From a checkpoint of a small mixture-of-experts model trained on Wikipedia.
Size: 17 layers, 17.7M parameters.
Training: a variant of Adam for the experts, 377M tokens, 11493 steps.
Below are experts of layer 6 (counted from 0) of a mixture-of-experts language model. Rows are named router (the router's row for the expert), up (a neuron's input weights, with its number) and show model dimensions 64-127. Each number is 200 + 40 x the weight over its row's rms, rounded and kept within 0 to 999.
Before each expert's rows: "comes after" lists some tokens at least twice as common just before its tokens as in all text. This comes from a sample of Wikipedia text that the model never trained on. Tokens count by the router's weight.

# expert 11
comes after: ".", "k", "\"", "\n ", "z", " well"
router,244,177,177,219,194,271,170,139,183,255,64,201,180,232,221,203,238,164,154,195,264,229,233,211,161,228,160,164,174,143,206,268,205,239,187,173,257,155,193,197,187,240,182,262,174,157,237,151,215,119,160,188,180,267,177,191,108,232,160,159,135,160,211,226
up0,160,129,183,169,223,156,170,182,167,127,185,246,186,217,247,225,230,180,181,216,202,244,285,99,107,195,199,142,168,211,162,222,121,233,154,210,157,177,181,227,155,215,138,240,155,171,170,155,230,223,194,230,125,213,232,228,212,191,240,172,230,198,198,285
up1,276,170,153,181,237,230,195,132,214,199,212,225,192,231,263,145,205,198,162,188,190,260,168,260,202,211,216,204,217,227,216,217,208,187,251,192,189,160,187,264,211,204,176,141,239,169,194,144,258,238,136,174,211,202,157,127,173,211,184,151,217,157,324,211
up2,160,224,223,206,186,185,259,260,213,225,169,239,209,168,195,166,143,271,180,166,197,209,217,169,159,206,224,258,241,268,175,169,231,175,101,267,195,253,239,198,252,119,263,141,180,177,195,202,253,237,214,236,171,235,182,271,233,163,218,236,199,255,127,226
up3,210,191,245,192,300,186,207,194,230,236,209,199,118,185,213,195,176,184,245,213,209,208,193,207,228,208,112,160,222,225,205,213,159,207,250,211,56,213,238,139,132,161,187,164,131,215,218,197,198,116,164,233,232,227,215,216,227,205,200,195,205,177,178,209
up4,211,198,226,169,211,214,167,117,217,258,169,147,247,233,198,221,173,177,179,176,202,192,219,261,171,182,178,142,266,177,184,246,214,169,233,166,190,263,232,186,151,218,240,245,236,189,274,211,237,215,211,208,279,207,271,222,194,198,224,157,185,177,217,119
up5,202,183,245,209,175,244,130,212,228,274,191,219,171,186,261,186,218,206,232,209,319,194,200,195,179,193,102,280,158,207,190,251,116,241,108,206,221,201,195,205,178,166,77,224,159,185,199,211,200,200,221,227,132,239,309,224,281,171,215,208,156,223,190,221
up6,199,233,230,222,204,173,188,219,185,219,183,193,235,132,216,223,201,209,179,215,214,221,210,301,102,161,215,233,141,256,169,167,239,217,192,258,214,263,210,188,185,116,166,213,201,205,194,212,147,173,209,195,167,216,249,178,196,238,159,223,189,196,142,143
up7,226,127,188,188,211,175,185,210,191,232,185,285,201,218,172,233,140,164,217,202,308,255,209,226,210,205,151,270,98,127,255,222,202,181,251,196,221,224,216,190,190,207,187,86,210,187,168,224,223,127,146,180,205,212,214,151,231,138,195,198,195,230,222,235
up8,277,185,253,150,153,232,156,201,175,194,158,280,196,128,159,195,189,199,186,193,187,210,218,176,197,223,164,194,218,69,237,188,211,229,213,269,184,220,152,185,278,197,180,152,237,188,219,230,223,148,197,171,223,272,105,198,187,238,175,192,211,239,174,170
up9,160,180,148,203,159,198,237,275,211,117,138,224,190,217,175,196,192,223,196,188,213,240,193,166,164,177,188,215,256,266,123,190,247,217,168,238,211,206,176,208,234,161,206,148,230,155,210,181,143,308,203,241,186,207,241,122,273,207,140,193,207,270,202,207
up10,167,212,243,169,248,211,175,147,176,266,193,139,194,271,189,161,292,165,142,204,179,184,261,252,158,153,157,234,179,177,200,247,213,211,147,161,197,171,171,224,246,209,197,277,83,110,216,227,96,168,162,178,182,241,241,262,182,225,245,245,201,181,141,166
up11,187,261,206,212,147,240,227,165,196,183,249,253,247,257,184,176,212,215,228,220,150,152,220,119,210,138,236,200,198,249,117,208,246,184,174,195,218,155,183,265,243,210,217,231,173,204,116,234,223,308,169,299,229,211,181,230,152,170,221,213,110,238,130,269
up12,192,217,219,173,125,197,146,167,156,151,205,202,241,277,169,214,196,237,174,192,267,208,185,169,184,164,158,220,246,237,230,302,145,202,225,168,198,184,186,247,146,282,217,310,211,162,265,211,191,283,208,169,144,147,212,190,269,181,222,166,219,162,237,177
up13,260,156,238,252,223,133,212,223,170,218,213,191,156,112,201,209,211,185,203,215,128,173,221,131,174,213,245,143,223,183,232,171,207,180,166,204,174,192,223,182,177,288,176,231,228,286,235,106,216,189,199,171,268,212,144,173,114,170,197,234,238,201,205,265
up14,235,195,196,147,90,210,168,152,225,165,263,234,173,205,175,246,182,159,253,199,322,237,150,242,117,188,175,176,192,185,152,201,230,224,204,217,189,194,189,317,191,217,233,232,161,171,198,249,187,153,213,195,250,253,207,183,266,192,164,203,230,252,206,207
up15,200,198,187,140,182,211,194,193,198,160,171,237,185,119,237,173,137,212,166,209,132,201,173,221,187,179,256,246,217,180,211,163,293,241,313,260,174,203,206,165,197,229,188,183,204,230,185,205,256,246,201,210,163,225,175,233,201,162,196,242,154,256,172,162
up16,245,152,208,229,187,178,231,205,195,209,210,192,168,216,239,165,195,270,288,180,235,179,184,272,245,265,209,298,273,199,198,249,156,205,241,216,178,220,235,175,193,212,213,251,186,250,328,183,169,191,200,212,139,242,211,233,187,165,249,181,201,212,206,194
up17,173,184,177,182,256,208,262,149,234,177,169,188,199,147,222,188,223,206,184,158,105,218,205,180,187,225,238,183,178,292,80,172,180,228,215,190,230,152,183,216,197,250,208,221,200,241,191,148,192,223,200,163,254,209,176,205,137,206,151,167,114,187,237,239
up18,165,207,161,198,310,200,218,229,210,189,126,216,225,203,220,189,196,162,219,188,131,241,256,239,158,277,188,286,254,164,131,202,263,206,186,184,192,217,211,138,130,171,144,233,176,239,294,215,224,234,174,258,207,175,180,227,234,200,216,190,151,161,239,207
up19,220,141,204,188,167,254,199,157,194,95,246,210,170,158,130,229,218,230,239,205,236,232,190,214,174,176,210,278,265,150,196,208,198,254,231,208,171,195,177,262,139,216,269,247,206,280,170,198,161,184,182,206,189,212,232,275,188,259,143,220,211,246,158,205
up20,178,199,290,214,266,263,171,189,214,177,239,209,258,188,216,268,216,212,143,239,232,157,162,93,170,204,204,175,214,201,167,234,183,207,132,209,129,191,197,143,170,226,186,167,197,201,172,151,165,145,231,177,250,210,229,184,100,186,206,177,190,215,175,222
up21,241,177,232,209,179,198,154,173,159,155,217,199,227,170,191,189,264,195,213,192,234,194,255,259,202,167,183,230,185,179,236,274,210,163,235,164,254,155,212,200,196,175,137,202,167,211,235,204,148,190,201,133,136,230,215,189,225,243,175,230,178,179,161,176
up22,184,196,98,193,132,186,192,276,225,122,252,203,222,232,235,192,188,260,113,207,183,229,184,180,176,202,221,159,204,243,172,179,171,154,156,164,159,203,217,212,278,161,173,263,201,208,257,183,204,162,240,198,243,216,214,259,308,197,241,155,168,262,170,242
up23,161,177,197,227,235,173,141,267,143,153,189,172,225,131,214,182,258,250,211,219,213,177,230,141,149,224,253,159,243,149,231,201,221,209,235,209,175,169,191,250,202,240,127,257,199,172,178,163,180,249,119,209,196,167,273,238,166,211,211,160,267,204,186,222
up24,263,200,195,133,144,239,146,207,217,125,197,216,183,217,173,244,258,232,203,224,262,175,216,146,207,246,233,204,267,142,195,189,179,286,272,214,204,164,175,240,149,167,159,169,221,145,174,201,309,202,244,217,185,245,197,185,234,218,200,202,196,232,199,169
up25,204,226,217,249,180,227,196,259,216,208,180,173,194,191,245,185,234,190,183,239,276,259,188,110,257,233,260,294,99,239,286,205,198,307,201,163,190,236,189,164,202,240,111,198,154,184,143,191,226,111,219,231,184,199,248,201,178,229,167,183,157,249,258,208
up26,184,215,190,196,184,215,237,195,164,254,207,185,166,218,238,143,209,254,212,221,160,181,267,151,172,151,212,219,194,182,180,258,186,186,185,169,210,228,180,193,236,222,170,250,149,164,185,209,183,142,208,216,149,97,285,175,192,237,188,236,195,174,211,168
up27,162,225,106,178,157,196,266,105,117,201,157,155,205,218,160,221,214,191,231,251,178,163,292,223,166,201,173,119,157,163,150,161,170,215,165,184,160,191,183,235,221,227,212,185,204,215,133,243,212,205,214,142,157,239,206,171,162,163,177,200,132,194,275,237
up28,156,206,210,229,224,226,208,185,233,172,278,211,252,178,234,183,202,221,223,253,184,150,307,187,182,222,234,223,205,206,163,240,222,254,221,184,188,228,226,169,224,271,237,205,184,232,260,231,201,182,226,236,240,284,187,265,147,174,236,176,108,160,250,226
up29,124,203,115,220,210,248,222,221,221,175,262,94,206,107,205,213,224,220,226,222,151,154,226,199,154,191,191,226,157,192,121,234,268,275,251,163,249,171,166,173,205,226,165,246,197,242,257,212,130,236,233,188,266,212,220,236,175,252,200,198,179,254,274,138
up30,210,217,186,181,183,240,231,162,218,193,192,198,104,174,175,223,190,190,206,206,227,181,178,315,212,183,237,179,280,126,211,236,174,212,207,167,206,164,186,268,188,183,181,128,214,234,238,240,241,226,136,209,144,216,174,200,248,190,191,232,285,125,179,173
up31,233,159,222,202,228,229,122,239,229,190,104,177,241,158,198,229,179,248,264,222,191,201,211,179,234,145,165,286,221,150,260,219,241,241,124,252,133,236,199,257,139,148,250,253,172,213,217,220,217,181,250,236,168,172,183,130,144,259,184,168,155,206,247,255
up32,180,180,183,212,179,169,202,233,183,261,123,245,200,249,248,205,214,272,253,211,166,242,290,213,223,149,223,246,214,196,212,215,166,246,229,129,179,222,201,129,272,190,200,230,196,180,149,172,232,212,194,217,104,200,156,241,249,184,185,199,192,193,261,166
up33,196,131,180,177,131,263,126,232,163,270,180,162,253,186,197,225,250,197,177,229,280,242,207,175,216,200,195,297,176,157,298,275,152,240,179,176,222,239,256,163,249,156,149,151,225,247,193,227,123,156,221,226,225,180,181,243,166,211,245,190,241,223,152,211
up34,171,182,255,138,203,164,211,213,215,187,161,173,108,238,192,149,202,274,211,188,225,217,161,151,166,153,140,156,190,213,186,227,163,219,175,205,223,171,208,185,165,165,166,147,136,182,200,218,261,202,202,225,153,170,200,189,188,215,210,190,198,276,240,243

# expert 7
comes after: "\n", " (", " |", ",", "-", " \""
router,226,164,168,217,215,257,172,163,205,164,85,202,182,233,248,182,262,181,169,167,225,249,261,197,166,241,144,174,181,157,199,246,224,230,176,178,169,251,163,243,160,218,154,308,179,109,232,158,244,242,177,239,246,219,152,219,150,219,168,205,173,173,218,213
up0,208,198,225,146,243,220,216,193,148,185,141,183,189,237,184,238,217,275,197,208,260,179,290,166,246,214,216,244,220,192,134,195,244,210,243,164,182,238,218,190,230,278,207,240,195,265,210,146,243,231,178,230,231,251,142,189,239,218,244,181,208,159,256,175
up1,201,205,232,211,183,183,161,162,154,190,279,191,210,265,246,166,190,180,147,216,184,223,189,177,262,181,243,222,215,98,249,228,187,215,200,118,185,166,245,227,223,200,211,254,203,210,175,171,273,69,139,175,213,178,178,113,164,201,213,177,177,235,139,193
up2,167,204,195,151,199,233,206,187,192,227,202,175,170,146,172,224,255,227,200,254,294,209,216,218,219,278,164,194,222,144,250,280,189,192,234,237,226,202,151,252,218,217,230,179,233,217,216,223,244,234,209,184,250,161,163,249,282,163,193,208,206,200,169,172
up3,187,160,122,199,175,175,166,163,115,122,307,243,226,286,210,291,209,192,209,200,201,202,250,160,232,167,194,169,214,159,193,232,185,234,136,201,142,179,262,248,126,260,264,237,235,200,254,207,273,186,234,181,223,190,191,189,165,186,189,179,240,165,164,181
up4,188,187,153,165,207,210,207,192,201,230,111,264,225,251,208,219,207,233,190,209,215,167,235,194,175,216,116,256,227,251,115,183,168,276,176,177,139,299,243,143,192,219,188,251,167,156,212,224,252,236,202,244,222,258,217,233,202,220,216,185,190,239,173,233
up5,223,250,247,173,180,176,190,206,204,209,143,199,172,181,254,233,215,157,209,145,138,107,165,195,237,149,177,239,245,174,215,257,248,187,211,186,233,183,182,190,216,240,266,108,227,200,228,208,177,108,190,228,226,180,185,156,171,242,158,149,245,130,145,192
up6,178,198,205,173,268,241,224,238,179,233,219,199,181,201,184,212,176,259,168,205,154,158,268,212,211,270,194,210,145,190,219,253,84,264,196,187,169,222,239,156,237,233,170,224,213,223,259,226,202,241,214,223,254,256,183,204,139,238,259,244,153,180,203,204
up7,236,196,110,167,254,284,189,194,284,216,184,163,230,237,177,244,159,170,167,190,201,206,178,175,197,180,173,216,166,189,229,232,254,267,181,161,202,226,193,151,113,188,176,202,194,224,156,189,259,207,132,158,252,168,229,235,221,202,217,204,171,109,166,174
up8,153,150,147,198,284,209,209,178,86,196,265,186,150,250,173,189,223,223,208,189,213,239,240,182,268,270,220,153,143,189,151,206,254,209,193,161,180,161,149,208,153,137,248,204,204,165,294,223,248,179,196,148,222,176,182,153,142,219,167,226,243,125,263,251
up9,213,223,192,173,247,150,198,174,216,285,124,201,216,184,243,192,224,114,277,153,186,249,240,188,162,193,246,235,232,178,118,161,184,203,100,157,137,253,144,202,209,123,174,183,196,241,199,137,203,193,218,195,186,233,165,171,202,82,171,256,220,280,225,202
up10,196,178,187,220,217,185,128,206,196,236,248,218,137,165,307,203,282,288,207,166,172,226,237,180,206,227,218,194,72,244,198,179,230,165,225,210,149,261,193,184,185,203,177,224,199,230,227,169,242,140,170,220,201,240,258,148,168,106,136,216,167,153,240,177
up11,189,184,210,155,236,262,180,192,230,209,233,169,213,227,287,227,250,170,228,168,160,180,260,248,222,211,172,220,226,130,160,237,209,224,211,138,170,244,221,221,224,168,172,138,198,138,301,248,174,214,183,149,273,188,210,204,147,168,169,164,258,174,217,175
up12,196,274,237,179,149,180,169,175,174,143,179,204,237,233,201,187,125,175,153,183,191,161,204,179,162,139,228,168,252,250,134,238,178,172,174,243,187,210,215,219,257,122,180,211,248,214,220,148,171,190,214,264,110,205,188,173,179,167,230,249,134,228,183,303
up13,199,237,178,235,236,226,199,216,172,199,148,185,213,237,178,137,194,201,189,205,255,133,216,209,103,233,243,240,177,197,206,225,123,212,236,158,269,214,229,218,247,183,226,149,183,157,217,265,152,137,187,177,230,218,157,194,141,165,178,191,214,117,197,254
up14,196,227,184,147,200,186,176,172,170,143,168,130,183,166,286,221,271,202,129,170,180,201,246,153,188,265,118,150,239,206,218,218,257,231,177,171,237,235,217,295,174,166,125,246,140,159,284,179,168,123,211,182,207,202,181,266,138,151,192,171,264,214,125,190
up15,190,164,209,188,136,231,186,206,199,212,176,202,203,208,211,233,294,206,239,200,222,213,261,319,180,202,161,130,168,192,183,177,191,210,215,126,179,256,190,255,142,159,144,213,184,164,246,205,227,159,226,200,285,115,251,225,220,172,210,228,259,188,193,190
up16,204,178,194,145,215,214,226,158,174,190,147,193,178,223,209,199,258,215,141,164,211,252,302,173,230,190,174,265,219,255,217,224,214,207,188,189,151,214,155,243,178,191,230,211,193,177,160,171,197,144,211,229,229,182,182,239,173,153,203,247,206,194,154,169
up17,196,202,96,227,141,225,179,164,175,261,170,234,182,171,214,235,186,293,166,198,198,212,181,225,128,223,209,206,174,214,215,183,195,225,308,235,212,161,162,237,171,231,176,228,220,280,190,186,154,230,201,217,194,214,160,160,234,246,186,136,152,162,250,199
up18,251,168,239,192,257,242,167,189,247,264,245,236,150,252,168,156,269,223,237,222,192,317,189,221,211,194,189,242,287,174,293,254,167,234,229,206,196,222,149,172,243,267,236,175,200,247,197,178,141,179,197,295,176,202,217,214,210,178,224,194,242,288,230,243
up19,246,200,160,155,236,162,182,160,296,186,112,171,161,222,266,181,190,216,205,172,170,171,168,203,202,195,186,121,250,171,238,157,166,195,204,158,214,270,204,211,130,226,220,122,218,225,225,188,246,161,157,251,234,191,211,238,205,205,137,199,229,127,255,218
up20,239,228,202,197,260,199,154,208,235,220,179,182,137,180,193,177,219,194,203,224,175,260,260,121,150,202,202,256,222,146,211,169,210,240,171,190,126,283,241,211,190,124,177,211,179,256,244,178,146,263,213,171,171,266,195,202,211,179,187,192,163,169,269,215
up21,169,205,148,252,179,177,179,194,228,154,331,195,175,208,227,175,205,283,96,159,138,179,228,210,241,241,212,199,135,215,238,201,155,196,143,158,235,256,155,182,195,230,192,233,200,211,216,228,170,171,199,230,159,197,200,182,162,244,228,159,207,202,183,212
up22,215,195,208,253,213,179,199,144,228,217,244,161,231,182,215,164,207,244,167,187,152,223,193,199,172,190,175,172,256,276,174,218,205,137,215,213,175,148,158,152,185,225,192,172,244,177,235,166,138,199,251,128,230,196,242,137,152,221,179,209,207,257,234,300
up23,192,195,198,299,203,210,118,176,138,213,188,169,176,146,226,180,190,215,197,160,199,279,168,217,136,197,129,186,162,219,225,245,230,177,131,233,257,299,133,193,174,153,244,208,211,174,118,195,180,185,187,169,224,211,263,168,159,184,215,174,248,191,219,185
up24,205,139,159,244,181,267,194,153,200,245,173,282,199,240,245,215,197,225,216,190,175,258,216,201,245,228,133,222,188,200,216,192,252,138,183,190,201,264,194,204,177,135,182,248,176,172,238,189,149,130,241,182,231,196,197,218,133,204,120,232,241,202,265,168
up25,210,212,212,178,182,218,222,226,212,248,255,181,149,310,161,189,219,173,252,215,202,148,213,279,174,196,224,231,229,165,239,246,120,183,205,185,284,226,239,259,259,171,240,200,214,164,226,241,210,223,233,228,150,191,185,153,249,143,183,207,243,191,205,221
up26,218,134,175,185,174,173,214,255,109,206,234,199,153,119,273,186,186,162,223,243,213,127,145,189,198,234,119,192,150,229,177,186,293,176,202,194,206,157,166,152,215,231,162,235,229,227,257,161,144,189,216,183,201,131,227,154,217,232,176,216,204,209,215,249
up27,198,227,121,227,214,201,216,224,64,252,159,143,193,178,239,253,310,164,216,231,251,217,230,255,243,213,183,212,193,193,157,229,200,213,82,174,199,217,189,137,221,195,197,236,189,244,181,190,302,232,200,173,188,177,173,157,281,221,197,175,140,190,175,189
up28,192,188,238,214,191,230,201,187,250,213,212,235,184,280,163,178,269,158,264,191,233,285,186,146,214,173,265,170,211,158,251,188,169,174,241,211,190,196,129,219,268,227,212,231,202,167,162,209,213,189,169,356,192,214,148,228,190,210,115,198,240,205,152,170
up29,200,266,182,200,207,178,232,203,164,142,169,204,199,165,175,208,204,227,196,239,167,187,269,150,123,190,216,199,163,239,255,151,204,215,134,245,179,209,172,228,192,190,208,140,191,139,224,153,153,163,206,251,131,230,244,178,169,152,218,227,196,140,111,249
up30,222,240,255,210,247,250,216,191,207,326,237,220,203,175,247,159,196,229,119,245,184,224,171,107,142,160,232,258,249,221,145,246,207,212,156,225,192,244,210,181,254,134,186,194,164,122,246,241,223,179,203,214,169,211,168,236,197,168,173,226,213,195,312,193
up31,173,166,128,219,166,288,166,152,205,194,144,210,202,261,185,178,217,226,236,231,260,186,252,187,218,217,136,159,186,227,176,214,158,262,190,164,173,222,175,274,205,147,215,221,189,212,209,205,197,227,219,201,161,207,236,189,151,160,169,254,118,192,263,209
up32,194,181,110,125,140,226,221,188,232,146,246,194,214,212,181,185,214,148,252,211,140,176,200,171,157,161,239,198,177,252,198,297,201,197,233,225,263,139,211,312,166,159,191,271,219,160,196,219,79,173,187,225,151,154,245,174,150,208,208,189,217,196,142,233
up33,247,204,197,288,200,204,225,205,233,159,299,247,217,222,208,197,214,192,268,208,212,269,214,168,209,235,212,232,212,206,166,182,223,163,189,187,246,226,185,267,188,173,250,218,186,300,199,219,267,183,173,207,208,197,203,135,145,198,141,277,162,171,239,239
up34,197,193,201,133,192,216,168,222,199,229,260,240,220,247,197,228,251,240,263,154,232,260,202,198,126,209,148,194,144,166,146,220,152,218,206,206,165,287,264,130,194,201,86,239,209,266,189,228,178,148,213,225,257,244,197,213,255,161,166,155,244,259,182,190

# expert 1
comes after: " |", " on", " in", ";", "ed", "–"
router,220,157,168,205,173,237,156,163,182,150,234,227,191,257,221,229,268,226,194,192,217,216,249,113,156,237,174,165,165,178,108,263,199,246,150,180,251,165,178,172,156,223,204,173,170,145,250,167,174,110,163,250,235,279,248,167,170,227,154,160,174,175,200,194
up0,243,193,154,169,203,200,204,148,124,235,171,216,197,242,151,210,176,177,124,246,207,189,163,243,173,208,217,221,237,242,228,236,219,175,220,215,210,182,235,155,163,242,271,174,232,167,166,157,179,154,186,167,221,240,227,243,176,134,146,213,218,86,227,253
up1,215,187,195,183,178,244,147,205,240,260,190,201,203,163,141,213,249,209,179,202,223,229,234,199,218,175,167,238,207,148,146,216,209,259,182,187,235,235,193,180,194,243,200,214,212,152,190,191,294,183,207,212,234,226,183,225,271,210,245,232,91,297,168,185
up2,160,195,202,208,215,203,201,57,169,202,280,234,241,158,207,245,216,236,190,186,196,162,269,189,264,235,191,202,250,200,128,241,274,216,201,188,269,160,218,112,236,251,216,163,202,75,227,171,192,275,192,175,218,231,154,191,211,147,175,179,136,251,200,234
up3,214,215,251,190,264,194,185,110,199,263,150,219,182,151,235,173,166,164,156,189,166,193,266,144,158,184,150,164,201,158,192,231,125,215,98,161,238,238,226,182,193,139,241,211,190,122,267,167,248,205,173,230,162,156,204,188,80,174,232,225,216,138,112,201
up4,172,208,179,202,118,217,202,204,308,164,211,155,193,210,163,173,213,171,236,231,173,155,153,205,214,141,176,260,282,196,153,226,137,238,190,230,191,274,100,289,226,142,256,218,208,224,131,176,213,185,196,218,176,231,223,239,230,236,173,217,177,231,195,226
up5,193,143,258,262,221,210,168,228,241,178,253,207,174,213,188,165,169,226,201,181,212,296,223,181,109,192,182,158,226,225,148,166,184,227,240,203,81,206,199,184,220,173,147,221,191,151,232,203,149,265,214,204,157,245,188,215,122,182,205,195,254,218,220,173
up6,192,201,202,146,206,224,125,232,284,200,215,198,247,185,231,157,196,208,254,120,166,230,205,179,205,205,211,236,240,171,184,251,217,184,203,213,230,304,172,125,231,156,218,215,178,273,282,198,136,136,191,173,213,190,206,151,254,278,179,128,211,194,197,201
up7,230,222,112,170,170,165,228,215,242,224,244,167,183,251,154,169,178,224,190,222,213,210,240,115,232,181,180,153,185,247,207,137,139,227,203,111,216,212,143,203,202,261,219,245,132,242,178,127,244,180,199,211,161,169,226,111,264,181,163,160,148,186,227,272
up8,190,229,193,214,210,248,134,210,116,175,249,241,246,252,227,246,160,161,187,190,218,169,193,131,177,126,197,303,187,174,164,168,129,217,196,131,182,112,223,157,214,196,189,246,188,235,286,209,237,228,224,192,170,169,159,194,175,209,170,98,218,187,233,176
up9,188,154,180,261,106,207,206,159,165,242,223,200,244,206,147,232,212,191,208,237,267,213,162,277,270,149,222,192,176,157,185,255,242,229,233,275,239,176,207,185,239,289,160,204,219,189,210,232,193,224,230,236,157,239,170,118,219,208,181,187,184,234,180,232
up10,166,188,192,192,273,177,127,222,166,240,180,184,229,244,216,182,238,248,193,199,212,234,219,232,201,207,219,207,85,149,238,202,192,252,155,196,161,232,267,197,231,217,153,266,193,258,214,180,205,210,201,172,219,235,236,103,177,124,237,209,174,130,210,184
up11,185,163,224,164,210,208,117,195,206,206,196,204,182,220,206,209,157,229,195,242,139,235,254,214,180,179,218,252,166,186,176,186,202,206,192,171,109,181,159,183,174,220,185,231,139,160,186,156,208,159,149,279,294,236,175,153,229,204,251,209,106,164,198,192
up12,156,209,226,293,225,198,225,252,185,264,225,284,172,179,254,232,268,176,170,185,183,196,191,221,181,176,163,189,142,245,215,234,236,203,235,175,144,230,193,163,190,211,201,226,147,167,205,159,186,195,196,196,182,187,215,199,127,95,144,195,225,183,232,236
up13,220,193,180,209,198,267,93,204,125,210,195,144,186,149,231,222,219,229,222,188,138,164,210,220,180,271,178,142,198,235,187,282,184,188,165,176,209,239,243,177,169,142,239,220,200,81,272,237,132,183,210,249,202,250,209,130,192,276,167,163,236,215,210,162
up14,210,192,180,180,203,166,214,188,236,161,219,237,182,197,198,132,153,271,245,217,205,264,221,155,119,232,171,160,144,218,184,161,191,203,171,201,181,238,158,204,243,225,151,209,208,196,172,210,181,252,160,244,199,270,281,173,119,166,203,150,158,143,223,334
up15,184,180,204,134,206,196,199,221,190,215,245,228,152,246,176,228,207,140,195,174,278,287,188,243,199,226,212,263,167,214,165,232,199,182,244,222,240,159,216,167,176,265,211,181,128,234,180,196,140,228,172,194,194,243,136,201,200,167,151,203,232,200,190,238
up16,193,180,166,208,248,170,119,193,186,233,101,135,222,213,261,229,211,194,185,135,186,204,251,175,248,214,175,228,225,206,212,188,217,253,209,202,154,178,226,183,223,169,177,198,221,195,204,195,309,167,232,244,203,216,165,172,208,263,148,183,219,222,150,182
up17,183,133,183,148,188,198,151,161,142,242,225,181,184,224,246,231,173,233,249,238,203,248,222,123,173,236,155,169,200,209,189,252,208,253,166,212,165,226,196,165,237,248,168,202,215,196,177,185,171,203,178,209,258,265,212,197,275,143,265,270,153,90,254,206
up18,199,225,244,155,164,160,192,197,212,243,218,245,179,194,207,292,185,220,211,141,222,191,220,213,248,290,173,168,113,166,185,186,124,228,155,183,265,243,167,223,192,223,179,180,231,193,194,193,258,200,230,148,146,173,82,235,295,207,213,239,192,239,195,179
up19,215,214,176,277,156,243,173,207,137,216,212,233,218,170,197,136,254,235,197,188,212,195,209,141,210,132,238,132,193,235,280,277,153,182,196,196,251,224,191,179,217,206,196,187,245,240,276,222,153,113,227,170,191,149,123,199,156,192,209,224,239,204,254,208
up20,221,198,185,215,260,228,216,239,211,216,151,253,197,202,140,268,231,258,173,208,288,156,211,280,273,193,222,190,203,203,161,243,226,244,242,148,185,146,198,269,186,181,173,227,193,250,157,234,228,211,226,184,206,228,177,129,236,316,208,240,176,187,182,189
up21,194,178,204,234,253,215,203,211,184,186,173,156,231,196,208,199,266,226,145,223,228,202,186,207,179,159,161,219,126,225,209,175,183,197,251,249,191,268,118,241,259,178,184,192,129,209,223,233,143,211,213,155,152,108,223,225,232,262,175,187,196,185,214,226
up22,195,168,171,300,255,238,183,181,166,242,195,155,154,254,205,233,273,220,197,178,168,165,215,230,200,113,208,165,178,213,213,179,214,229,240,212,195,186,198,208,190,184,200,126,187,181,163,238,229,159,202,220,189,252,215,132,189,181,86,219,145,242,194,234
up23,170,169,195,72,229,176,214,246,273,191,169,296,208,220,190,188,169,223,225,188,218,234,243,217,180,201,221,219,183,231,189,235,234,230,197,147,182,248,224,269,171,211,266,191,217,141,230,190,185,171,184,263,192,249,196,248,236,185,196,130,124,87,150,209
up24,209,212,245,312,206,175,242,208,235,238,234,260,193,223,177,197,179,286,161,195,203,194,269,209,156,215,137,230,232,239,173,169,103,233,184,142,252,147,212,194,234,277,211,230,150,262,173,182,136,209,220,256,204,249,257,201,165,241,214,183,235,210,190,175
up25,173,141,219,215,239,186,203,134,158,202,234,183,181,207,165,198,202,188,231,202,222,237,271,208,119,261,186,166,135,189,182,199,167,159,170,191,170,195,224,176,268,247,179,171,215,121,261,195,227,210,212,172,231,175,278,184,149,224,154,172,258,211,203,180
up26,156,231,163,250,250,191,188,204,217,213,211,258,229,130,213,162,194,166,221,202,283,161,191,221,269,224,235,230,191,225,208,194,158,199,140,215,212,171,125,273,250,233,260,205,207,196,171,242,183,231,227,197,187,208,181,188,153,191,154,213,264,218,236,219
up27,256,207,132,187,207,225,178,201,207,185,226,155,142,162,247,293,241,205,216,232,203,130,216,286,207,265,229,190,254,242,210,168,213,235,149,189,129,178,224,184,215,169,229,223,220,210,200,174,212,171,243,170,204,215,161,135,199,256,197,187,288,184,265,204
up28,224,160,194,186,238,228,175,210,223,229,262,225,208,271,283,264,286,245,228,239,232,225,162,207,178,194,160,115,225,190,159,161,231,176,245,211,178,172,197,185,165,138,142,216,241,267,225,251,238,193,196,257,180,228,160,169,209,179,235,191,193,233,255,215
up29,190,208,212,173,171,193,175,247,261,258,191,137,207,238,197,194,208,269,262,158,192,209,212,222,153,201,160,202,211,222,300,225,189,219,112,182,200,200,125,218,256,125,171,151,208,198,259,169,215,220,218,206,291,272,146,235,215,226,182,253,254,225,139,220
up30,189,247,215,168,192,195,238,229,207,158,181,204,267,161,241,209,262,116,224,202,232,165,238,248,128,179,222,185,240,255,159,163,253,214,97,207,240,188,255,110,179,202,208,162,187,228,174,199,252,185,161,273,194,142,211,219,199,215,242,195,185,234,137,194
up31,160,168,267,178,260,222,237,247,262,144,192,219,210,189,163,185,185,219,241,186,192,202,274,263,151,214,166,233,169,224,242,236,220,247,211,201,196,216,279,229,227,159,169,211,209,228,146,207,146,255,177,217,215,268,188,237,240,208,255,243,128,249,147,178
up32,196,162,169,164,177,170,164,222,192,184,190,200,230,137,165,331,151,217,91,151,201,226,163,166,217,186,223,133,178,128,239,230,150,171,206,162,249,206,169,98,168,280,249,178,185,236,193,156,234,205,221,229,222,182,221,156,185,170,171,215,199,191,165,154
up33,194,201,176,183,120,246,200,272,261,209,289,171,217,251,172,234,247,214,199,220,243,174,171,234,259,151,246,151,229,150,155,185,182,229,188,208,187,213,171,242,133,241,143,229,230,179,178,203,211,135,182,203,193,237,242,215,267,213,203,192,192,153,186,185
up34,170,219,167,216,203,192,215,211,170,265,210,243,243,136,265,219,229,259,93,233,224,209,213,217,183,224,222,183,177,209,186,302,236,225,246,198,142,257,246,209,161,161,136,249,209,138,150,258,233,228,237,166,180,241,190,195,113,216,232,178,184,142,238,205